{
  "n_layer": 8,
  "d_model": 256,
  "n_experts": 24,
  "experts_per_token": 6,
  "d_expert": 96,
  "d_shared_expert": 0,
  "activation": "squared_relu",
  "moe_layers": [0, 1, 2, 3, 4, 5, 6, 7],
  "router_score": "softmax",
  "normalize_top_k": false,
  "routed_scale": 1.95,
  "balance_loss": 0.00648,
  "balance_bias": false,
  "n_groups": 4,
  "groups_per_token": 2,
  "init_std_router": 0.0169,
  "lr_router": 0.00144,
  "n_head": 4,
  "n_kv_head": 4,
  "head_dim": 128,
  "vocab_size": 10601,
  "norm": "rmsnorm",
  "norm_place": "pre",
  "norm_eps": 1e-05,
  "positions": "rope",
  "rope_base": 10000.0,
  "rope_fraction": 1.0,
  "qk_norm": false,
  "attn_scale": 0.0884,
  "tie_embeddings": false,
  "parallel_block": false,
  "init": "normal",
  "init_std_qkv": 0.0414,
  "init_std_o": 0.0513,
  "init_std_up": 0.0592,
  "init_std_down": 0.0592,
  "optimizer": "adam_hyperball",
  "lr": 0.00685,
  "beta1": 0.9,
  "weight_decay": 0.0,
  "lr_head": 0.00656,
  "grad_clip": 2.0,
  "warmup_steps": 376,
  "schedule": "wsd",
  "decay_fraction": 1.0,
  "decay_shape": "linear",
  "final_lr_fraction": 0.0,
  "batch_tokens": 131072,
  "seq_len": 256,
  "doc_mask": true,
  "train_tokens": 810800000,
  "steps": 6186,
  "dataset": "wikipedia_en"
}
Below are experts of layer 4 (counted from 0) of a mixture-of-experts language model. Rows are named router (the router's row for the expert), down (a neuron's output weights, with its number) and show model dimensions 0-255. Each number is 128 + 32 x the weight over its row's rms, rounded and kept within 0 to 255. Numbers have three digits each.
Before each expert's rows: "raises" lists some tokens whose logits its average output raises strongly, later layers aside. This comes from a sample of Wikipedia text that the model never trained on.

# expert 3
raises: "===", " ===", "\"", "een", "\".", "|"
router:153133141093127102082102096144176094135196130138129177125134144140157113117185166132184173175079108082149111144093088181154135119159155124100119165108060105113129164074115118041103182128177133120098071138094148119084097132154065124123136141168108085139172102058114122093144164117144108085169115153142102184154121164133148098164130112156213109096105207086066141097106108180184146096145136139132160108136112192119152173159087126108158132076118148181141128080118148121138094139118165151163110134125179140142161122106145097151098129142164173066123121090160107160176141128168135225126114137122170175191087134146140093079086138178183120086086078159136188105124081133179178166174159124146130159107084158107118087107130151145158087133132136133107155112126119130125111138092126
down7:147123114097084212171118142141114103130129113138135118119061059148102104137136087074113170121146107141098099200134213138117138138125081157167135151125146098126156096170160156158147105081163159123163153136178103104112015162086129157067109138150195173106145094185111127039132113144164109180081151150106219152130102149157115154115147128121105136161141183153180186152143103115099193127054159092098133158131123112096060120122134076111139126133128099111102128142041104164148122085143175136104102167076095142143199119123079124136118111120115104150173134114150137145098116132159115079141145164102097097122137074130109105115129111101119107136146148208110056162144125161099129097116107165101088080122111150129121136150067170153175130109095092152131112111169130150137147091116128
down8:116118113141142152098150154172122141127154116121173169050170102121118112105146103106154166146156135133185073165120073110054124116118171105110087136126070144120104130103093113138080103109136139149123091120146124107110137142148131118128158192149110117109119099098143131053158138136127141098158123104143158121166101131066146146159146090139162128151106157104131149142091139137078138086112132139168122157136119197135154103115165091094099115129166142153089111157162124196076080121123158123142168164129102172063128153130136127094121052121127124171150164100126169102155131097147153000200145160125172143157117062111135113163106133122164131152108153097057078138141161143154056128144113180083131149080063118142103146128058107154153139151193129088100157121102139127160110136097130
down9:186135117086096159131158143119061172144111118148104094127111155116185101189116129120074130118128185089140152130161175120193181117123136089114119160118141089131083123119156118126176134149143160105130134142077137109089096158116137192134140187122100175104096093152129115154137149145076181175106099178179060173101111133188160128093092170089095078108198135159084185120123179133153135168108148176151164088109095099075107162202117142161133119148107105125177074095147153145142088154210167115113106147145150137099150155131137122165124160133173060135149137073086089132116148161151125066143158141157126150088145135104124121116155127125097152161129117134154129112145101159224189163149156129086145139145109085173154099149163181220156156104152101158171133168104113095180114127113166
down10:140122125163124139063130089154154116127111152115099050146123149124106102114102120124077144137086105112052106109119110085156103112113112105138132092060168096114167166121116130140153093137141108046093123121152149104070165160089123127158107123147121079053149132086166166121137108090121137147100162110095141123132080097204170106130109175177138084111161099100131169092141127159175123113130066110164089144165117189097139094122093130163167126125102144130113103165114148119167175137156134072155146166104097082075060103119103121161112184185094104143136137163070158108091146143159136058113118148102163140138142140059147180111114116162103107162126174136061087097111182094131168141097155071110122159182172119161081133123210192154113154128174066172103102174145166084098098140163152
down11:033147153129137149143182125146103090144114138137102092066168167084092170126088105114171172124107151109146102124144109151136111118145125130128139157172045131140160140120115098089131136087071125143085100112145178165139073167114171131087130123116168056123184088041105132116091129126113106134162090081170116108175162117119150162094107108111136157121066172093111098118088167097152123110077104120168140162160122120107138136149096103128140151115156091092108152114155182147119072138102119111120168173113152115124132123161089156119151141155078179136135126134097101130133059169139122030068192105132129132092126129172079091149099123134129122167118136127113107092183143171093107151108124051066067158083076098116156174100133117152129109197185178074162180082115190102114158125156127
down12:130140087100145147054089178182129157112102099138151093155148109123098117152115157119108156144123073114188128166092112131068092103095140174220113148147125099141084132165147174183091155097148125091132176132132112163121151187037114156152125147100092103110142143090152120071124171111105127147120122118104109170092081145151106156201117103168174168110191139132125100135088163121172113100133024136144095133079113134184141070140132081230078067128154064121150128088153143117120167144134085176092148133143149068143149107107164086138139141142133170107103121149109163140126088118148091082132105078097101104128170173107113153131082153121148138096129139119111113176098131107148137057163186198107209136107124158106113112154112152087114137139139135147106169100096104139106088133088144
down13:087116137121120121142093171146098129142138132081141122123120174080111128090065150092096166113159110192143112150182115152147096151064129142091060090103133164142120155191157150121093110135070152137117107175133100081139182088168061112139169056164158080143164109156140134120135141110159111148138131090141097105102190141104107161196135147148173182106159148157135145110112070096099102145122167111139105085106145103063122117087122130101164128127120105118173093103090098149110147081135026154154162095183156159133109209177126098145192123129176154114229164172179139147085104135146116070133117132182170141132153137055106146151095133132147128190102071124078185104140137113128150110127091101094154126125096123138190148156125110136124141129108117193128177159132182126115135096099118
down14:107097115068124132171184105131091153173132123104124100139165152138142108107190117171156140125092130104135170079120123091102121103137127181093173128117181123114094150143160164138173121090127128051122149136090128129171180107122150118097164095142157140112125130153153125108131137105131132143204181138123158140170154147101120085128096114117140104131108110153131197111121176141152086160128121168176119129172099079116095167176101076146124115105101137100091086163127107137087143189133108088113144135121143174170129100205059138066141126093096092171099141171090104079193144163155125076117203072103151133144120119063137130137112131100121133137176108208104116120098098153164103109148081139109141102179100136129118086108188084096078126094113060096219147042123128078086125069141057
down15:106192112075125077066113126137145081139117099136141141135160123126128220092103116136093097092104160110114166157145164131115149110082109118085154135157053142128064142107121126131109118126144145159116155159112091136120132143080097124132140185115146166175154126107119094027158163130131189075138147139123127106176138142163105118126151142179160169146132152068132111188119124129157118050122137122156047221164078114182128126119157100155126117128155146117079109082132126152165107082078093133101118090138118131114157143096073109139160109130056161158142149141178160136126086142102114036148093112163110126143134145070150146090155166115175090069095103140043077156146146143131163156135129126154157172156133158133082074101115068149080149130089165130153180087110126179098167159154138